config = dict(
    num_hidden_layers=12,
    routed_scale=2.5,
    balance_bias=False,
    init_std_router=0.0206,
    tie_word_embeddings=False,
    learning_rate=0.00287,
    beta1=0.95,
    batch_tokens=[32768, 65536, 131072, 262144],
)
Below are experts of layer 3 (counted from 0) of a mixture-of-experts language model. Rows are named router (the router's row for the expert) and show model dimensions 0-255. Each number is 50 + 12 x the weight over its row's rms, rounded and kept within 0 to 99.
After each expert's rows: a language model's description of what the expert responds to. This comes from a sample of Wikipedia text that the model never trained on.

# expert 36
router:50 49 31 45 44 42 72 22 58 58 67 39 52 25 50 41 64 61 66 49 59 54 36 29 20 40 57 50 61 57 58 38 38 34 40 50 49 58 55 50 57 52 54 55 47 49 60 28 58 75 39 72 47 48 54 64 52 28 39 52 41 65 49 34 47 35 60 51 54 39 13 59 60 50 57 41 61 47 36 60 59 61 53 46 29 41 46 59 48 46 42 42 39 46 66 59 46 43 48 67 71 56 52 69 57 34 59 59 55 48 39 43 63 56 49 52 55 58 75 61 68 22 45 40 38 46 49 44 71 39 43 42 70 42 57 61 44 36 40 49 67 47 66 58 37 65 23 50 67 51 65 49 49 36 59 55 83 29 56 68 49 64 54 58 41 36 17 69 76 55 38 37 60 52 47 35 46 57 68 61 45 64 76 67 36 45 39 34 52 20 36 62 49 62 50 62 62 49 65 55 55 58 50 59 47 48 56 45 57 64 48 45 54 71 42 63 41 58 55 55 53 37 66 56 66 44 52 63 49 42 50 56 55 65 53 46 50 38 39 59 50 50 43 47 32 62 65 37 42 56 71 60 55 50 67 65
What it handles: Commas after name-and-date parentheses in list entries, plus and, a, in, en dashes and semicolons linking clauses.

# expert 30
router:42 48 45 35 32 45 59 32 58 41 67 32 65 41 57 37 55 63 59 44 65 72 31 28 40 44 32 43 58 53 62 37 45 48 35 49 60 70 58 56 61 31 61 34 66 42 64 45 54 65 32 62 38 67 34 53 50 40 49 44 42 62 45 35 67 55 61 33 56 44 27 56 59 41 63 34 39 62 40 45 66 45 36 42 37 34 36 54 50 54 66 54 63 59 61 41 60 51 39 59 63 65 64 67 67 41 48 62 47 36 43 42 63 65 59 67 52 59 62 61 64 39 37 65 37 33 47 53 68 38 57 62 62 40 46 69 39 31 36 61 65 61 70 37 43 61 33 56 53 55 58 57 68 35 63 36 60 41 66 57 60 71 42 65 48 38 31 66 60 57 35 34 66 67 66 37 47 65 62 54 41 64 63 65 35 57 38 39 47 37 46 64 37 61 56 56 68 50 68 62 48 49 33 42 34 50 55 38 46 59 66 35 46 55 43 59 42 66 60 57 57 38 61 58 59 61 35 60 65 38 45 66 56 64 66 42 30 32 38 41 41 51 45 39 40 64 59 63 37 69 64 56 61 38 68 64
What it handles: Numbers in statistics tables, especially zeros, plus infobox field labels after a dash, such as Position, Label, Height.

# expert 3
router:47 53 32 30 42 40 60 45 60 43 59 36 67 43 57 37 69 63 66 27 57 54 45 35 43 43 42 46 60 64 45 56 50 48 43 51 62 63 58 63 65 48 55 48 68 56 60 47 51 45 40 52 42 62 54 40 55 32 34 38 47 54 48 37 66 39 61 32 68 64 41 71 68 33 49 37 38 55 51 59 61 52 35 39 40 45 32 67 38 53 63 60 46 51 71 60 46 45 44 58 71 67 73 71 50 48 64 59 55 52 38 53 67 66 64 57 61 51 63 68 52 33 29 44 45 43 54 67 62 35 49 57 67 44 51 61 50 38 41 68 60 60 70 53 56 52 44 67 62 58 55 65 55 50 53 35 67 32 71 54 58 67 62 59 39 53 34 69 62 40 60 44 56 46 63 33 56 63 54 71 33 66 56 76 41 77 34 36 52 37 28 57 43 66 58 73 69 53 73 58 51 40 35 54 51 41 50 35 44 56 32 44 42 64 53 60 38 73 50 63 48 47 59 36 57 44 38 64 51 31 43 56 60 73 69 42 33 43 30 52 27 66 74 35 47 66 59 56 36 65 55 62 56 40 59 51
What it handles: Words inside multiword proper names of organizations, places and titles, such as United States, Food and Drug Administration, Men's Singles.

# expert 24
router:55 59 51 50 34 45 76 39 57 33 67 29 54 43 55 46 63 68 60 46 46 67 18 34 46 39 45 30 48 49 60 41 45 41 37 45 58 56 57 57 61 36 52 38 63 51 56 45 44 53 43 59 36 44 34 58 32 38 34 59 49 60 41 35 59 34 51 50 61 64 34 53 54 29 54 29 54 49 43 53 75 45 47 25 39 53 52 49 54 51 53 41 39 54 70 57 65 61 58 60 70 71 60 63 59 45 42 53 41 45 56 51 68 46 66 57 48 79 62 53 59 41 19 59 35 29 38 53 67 45 61 49 66 44 45 56 32 27 25 63 56 65 51 41 53 54 45 66 53 50 51 51 47 52 65 41 64 33 52 71 64 84 50 73 48 39 24 58 59 45 36 40 53 56 58 48 52 63 48 61 49 55 50 69 28 63 46 36 50 50 30 57 42 55 52 71 55 62 48 66 54 44 39 50 43 59 69 43 50 70 53 35 50 46 45 52 33 54 69 66 54 43 65 63 54 50 46 71 44 45 43 51 64 78 47 55 43 32 24 48 44 47 66 36 39 44 69 54 30 67 51 70 59 49 74 63
What it handles: Final syllables of foreign personal, place and species names, such as Berdy-ch, -ley, -wood, -ina, -ae, Völusp-á.

# expert 17
router:27 43 44 34 32 47 57 40 76 50 65 34 58 42 59 41 51 57 59 40 63 75 39 37 36 43 37 42 54 61 79 38 51 44 39 52 55 53 58 61 58 34 70 38 68 49 62 40 66 63 41 65 48 61 40 57 39 35 44 38 38 62 37 37 58 62 64 26 55 55 34 62 54 38 66 46 37 55 64 38 64 50 35 36 44 38 50 55 62 44 58 57 60 54 59 43 62 59 36 53 66 56 65 65 63 36 72 64 58 37 61 38 72 63 58 59 56 62 58 68 66 42 35 70 40 45 51 54 66 42 62 63 62 34 47 70 33 38 35 68 57 53 63 35 37 56 41 57 59 50 58 65 64 24 58 45 59 41 69 67 62 65 49 62 39 29 34 62 66 46 47 30 60 69 63 41 41 56 65 53 36 54 66 65 34 66 37 44 43 37 41 55 49 53 51 62 62 52 57 61 47 55 32 52 36 45 61 45 46 60 54 35 37 55 44 74 45 74 61 51 58 41 65 45 65 55 51 70 69 37 38 63 56 62 63 40 31 43 42 36 42 57 57 38 27 58 63 69 44 54 62 61 61 38 58 63
What it handles: Bare space tokens and short word starts in tables, coordinates and election results, e.g. " re", " co", digits, the coordinate slash.

# expert 37
router:59 35 30 36 21 64 58 41 64 47 76 39 68 49 61 46 62 49 56 52 62 58 55 24 48 39 36 43 61 35 62 41 48 54 44 36 54 38 53 50 55 53 51 48 71 40 63 45 56 73 45 81 52 66 29 35 48 48 45 60 37 48 47 52 63 49 66 61 79 65 19 58 75 42 52 37 54 63 37 47 56 63 38 42 39 38 41 52 50 55 65 63 59 61 58 54 51 42 55 47 68 64 53 63 68 43 54 72 50 55 48 41 69 63 50 54 48 59 62 63 65 41 37 61 43 54 57 48 59 42 68 50 62 45 33 73 32 32 42 56 64 46 55 50 39 71 43 70 54 65 47 48 56 32 57 46 66 36 52 64 56 66 41 72 59 45 37 65 56 46 35 28 57 59 55 52 44 59 54 51 30 67 57 62 39 47 51 39 26 29 44 52 46 59 42 40 62 47 51 51 45 48 39 36 50 50 58 51 53 44 56 38 29 66 53 41 45 80 49 55 53 41 67 56 56 56 41 56 69 44 67 68 42 68 63 56 42 23 51 44 46 46 65 59 47 85 45 58 38 68 61 59 44 23 62 62
What it handles: Opening parentheses before birth dates or native spellings, and single capital letters or Cyrillic initials starting words.

# expert 11
router:59 56 32 48 36 46 61 28 53 51 60 43 59 30 56 44 43 52 48 50 59 48 35 30 34 32 42 55 57 56 51 42 31 46 47 49 51 65 54 66 62 48 55 49 67 47 75 36 55 69 23 56 39 51 50 40 31 35 47 46 43 65 45 38 47 46 64 42 65 61 27 48 54 38 63 46 54 53 46 54 51 49 43 47 49 46 46 62 58 58 60 50 65 40 73 45 49 45 58 59 66 65 44 61 65 38 55 53 56 49 48 44 74 54 50 61 54 57 70 62 55 27 45 48 44 48 41 51 70 50 44 48 77 57 59 67 42 41 30 61 48 47 67 60 32 58 28 56 62 55 66 61 50 42 52 54 71 28 60 63 56 75 45 60 47 54 26 76 79 43 49 37 65 56 47 37 39 68 65 39 26 53 70 77 42 73 41 50 31 34 36 67 53 70 53 70 55 41 67 69 50 45 37 53 52 56 45 58 55 55 52 35 36 60 53 56 48 60 51 64 44 48 66 62 75 55 52 55 46 48 37 66 47 65 48 40 53 34 33 49 45 57 54 28 44 70 63 52 52 75 52 72 60 25 67 76
What it handles: Coordinating and, or, commas and slashes joining items in lists or series, as in "2010, and 2014" or "elegant, and gifted".

# expert 20
router:46 58 46 43 27 40 76 46 55 59 67 29 76 41 72 33 48 59 51 30 55 47 52 42 52 36 41 41 64 46 66 35 46 48 48 44 59 48 65 55 47 53 59 39 60 34 67 39 53 65 51 67 34 41 26 46 45 46 48 49 52 61 30 37 54 52 64 42 47 54 40 53 67 38 60 50 60 58 48 38 48 50 55 36 52 43 58 41 69 45 50 62 54 63 62 25 67 47 67 42 74 67 63 61 78 36 45 61 67 39 46 46 68 60 59 55 58 72 47 53 65 36 39 55 56 64 66 35 59 35 64 58 59 37 44 50 32 31 39 70 57 55 48 36 38 59 38 73 46 62 48 58 61 41 59 30 53 44 55 49 65 64 51 55 61 35 34 57 67 50 31 43 46 50 60 20 38 75 64 43 35 67 71 75 40 71 46 42 50 16 47 48 40 51 62 58 57 44 52 56 59 44 30 35 54 55 53 42 38 58 57 26 34 52 44 56 36 64 48 55 62 45 62 53 65 51 51 65 62 52 59 69 65 54 49 42 57 27 46 45 60 42 54 56 45 64 58 49 51 81 65 59 42 36 51 66
What it handles: Word-internal pieces of verbs and common words split into fragments, often after "to", like than-k, du-b, ous-t, re-fra-in.

# expert 31
router:44 43 35 36 31 35 75 33 47 50 55 37 56 27 63 50 62 66 52 62 45 46 39 29 27 33 40 52 70 46 63 27 42 54 50 28 58 56 64 77 58 41 42 43 65 37 64 33 59 75 45 69 32 38 39 58 49 16 33 42 40 58 49 23 43 46 49 50 70 65 33 57 62 46 52 50 53 60 47 43 56 46 51 56 45 59 35 59 63 46 44 55 53 62 57 46 54 54 67 59 58 66 47 71 49 40 60 60 58 40 44 60 62 56 59 66 63 62 64 52 68 36 45 53 62 48 53 53 60 49 55 53 67 48 42 54 33 46 40 49 64 47 47 46 44 71 34 45 53 44 50 64 55 39 55 32 73 42 55 50 74 66 57 55 40 42 28 75 67 62 37 35 55 55 43 33 47 74 60 48 35 68 62 65 26 51 36 41 61 37 45 65 43 53 50 55 57 51 62 53 63 39 39 46 33 67 43 53 49 64 43 44 46 62 38 67 53 53 51 65 61 25 63 70 55 69 57 50 58 49 53 47 60 54 56 31 54 49 31 48 58 42 70 41 60 54 77 50 42 45 75 72 58 37 52 69
What it handles: Commas and periods closing introductory or subordinate clauses in narrative prose, plus clause openers like which, that, who, when.

# expert 43
router:39 50 36 43 40 51 70 31 49 41 59 31 63 48 73 49 50 57 64 47 51 39 47 53 18 59 46 47 53 63 47 52 59 45 41 40 67 70 59 59 66 58 69 48 53 47 62 46 60 65 37 40 38 43 51 51 48 42 21 44 56 45 39 50 67 62 60 33 58 61 26 59 77 40 46 40 62 47 50 31 64 38 27 32 59 50 47 63 53 43 43 50 53 36 75 43 55 59 51 45 61 62 60 61 64 49 59 53 52 38 33 58 75 61 70 69 53 63 75 58 67 31 41 51 64 61 48 60 48 62 44 59 65 38 38 41 40 36 47 56 64 51 68 59 51 42 47 50 51 51 34 59 52 41 73 42 55 35 66 49 52 65 63 59 49 41 26 79 55 35 49 47 57 49 65 45 49 70 56 61 41 67 60 65 26 49 35 54 40 35 49 51 34 52 55 42 55 43 69 61 47 39 45 54 50 45 61 52 54 62 47 40 27 69 31 64 49 62 49 67 41 30 47 48 61 50 46 74 70 32 53 53 38 70 59 22 41 42 20 44 34 45 58 42 54 74 55 55 34 61 71 52 62 51 47 52
What it handles: Articles, determiners and temporal modifiers beginning noun phrases, such as the, its, this, the same, the early 20th century.

# expert 9
router:48 49 58 59 42 37 71 54 56 47 73 39 55 44 65 38 52 69 57 48 57 45 48 33 24 49 41 34 49 48 49 35 60 31 50 50 55 42 51 80 59 39 65 50 59 37 60 45 45 55 35 48 37 65 55 42 52 25 38 43 52 67 40 50 44 57 62 50 67 49 43 62 62 36 52 43 53 44 52 38 47 54 48 41 54 52 35 46 61 43 50 46 63 52 57 56 61 59 46 28 67 75 64 68 73 41 55 58 59 51 40 45 74 64 63 51 56 73 51 71 74 52 37 47 54 53 39 55 63 48 58 46 61 45 36 57 44 43 30 58 53 40 59 43 44 65 34 63 49 55 44 71 56 15 51 32 60 35 52 56 52 65 53 59 29 57 39 62 73 41 37 32 39 56 52 36 45 61 54 53 40 70 74 74 45 60 35 42 50 24 42 69 32 67 63 65 71 64 71 57 45 44 39 53 55 45 51 46 54 74 54 32 46 67 43 58 38 65 63 70 58 42 53 63 63 48 35 63 52 49 61 48 76 58 58 30 44 38 24 44 39 38 54 40 52 67 61 52 42 73 54 58 72 41 69 63
What it handles: Prepositions in running prose following a noun or verb, mostly of, in, to, for, from, e.g. "content of", "addition to".

# expert 13
router:52 40 39 36 38 47 64 32 69 40 58 56 64 48 65 42 63 65 62 33 47 59 47 27 45 44 55 45 61 60 59 52 54 47 45 50 80 41 58 53 55 62 69 38 73 43 52 28 51 59 49 68 51 63 33 57 50 40 36 48 47 71 52 45 64 56 51 49 62 53 45 66 65 27 52 37 43 51 40 49 45 61 41 13 56 50 53 55 47 48 47 61 42 50 69 45 59 50 65 68 67 60 56 64 53 55 61 59 41 37 42 45 67 61 59 59 56 71 57 60 66 41 39 62 48 53 61 53 52 52 61 46 72 43 52 68 46 40 34 67 64 57 48 28 41 53 44 71 44 60 40 40 42 35 62 31 60 32 57 63 71 69 61 68 38 39 39 62 69 49 46 37 39 45 80 29 40 56 55 65 35 69 45 75 44 59 52 42 33 47 45 62 35 50 61 68 65 58 54 51 58 63 35 54 32 65 52 49 36 60 70 31 40 77 26 47 44 65 56 71 48 40 56 49 56 48 54 56 70 47 55 49 45 65 61 46 53 33 32 59 35 40 69 42 53 61 55 46 38 72 61 65 48 34 42 70
What it handles: Word-internal pieces and suffixes of common words and titles, such as -ment, -tion, -ity, "Subcom-mitt-ee", "Light-ing".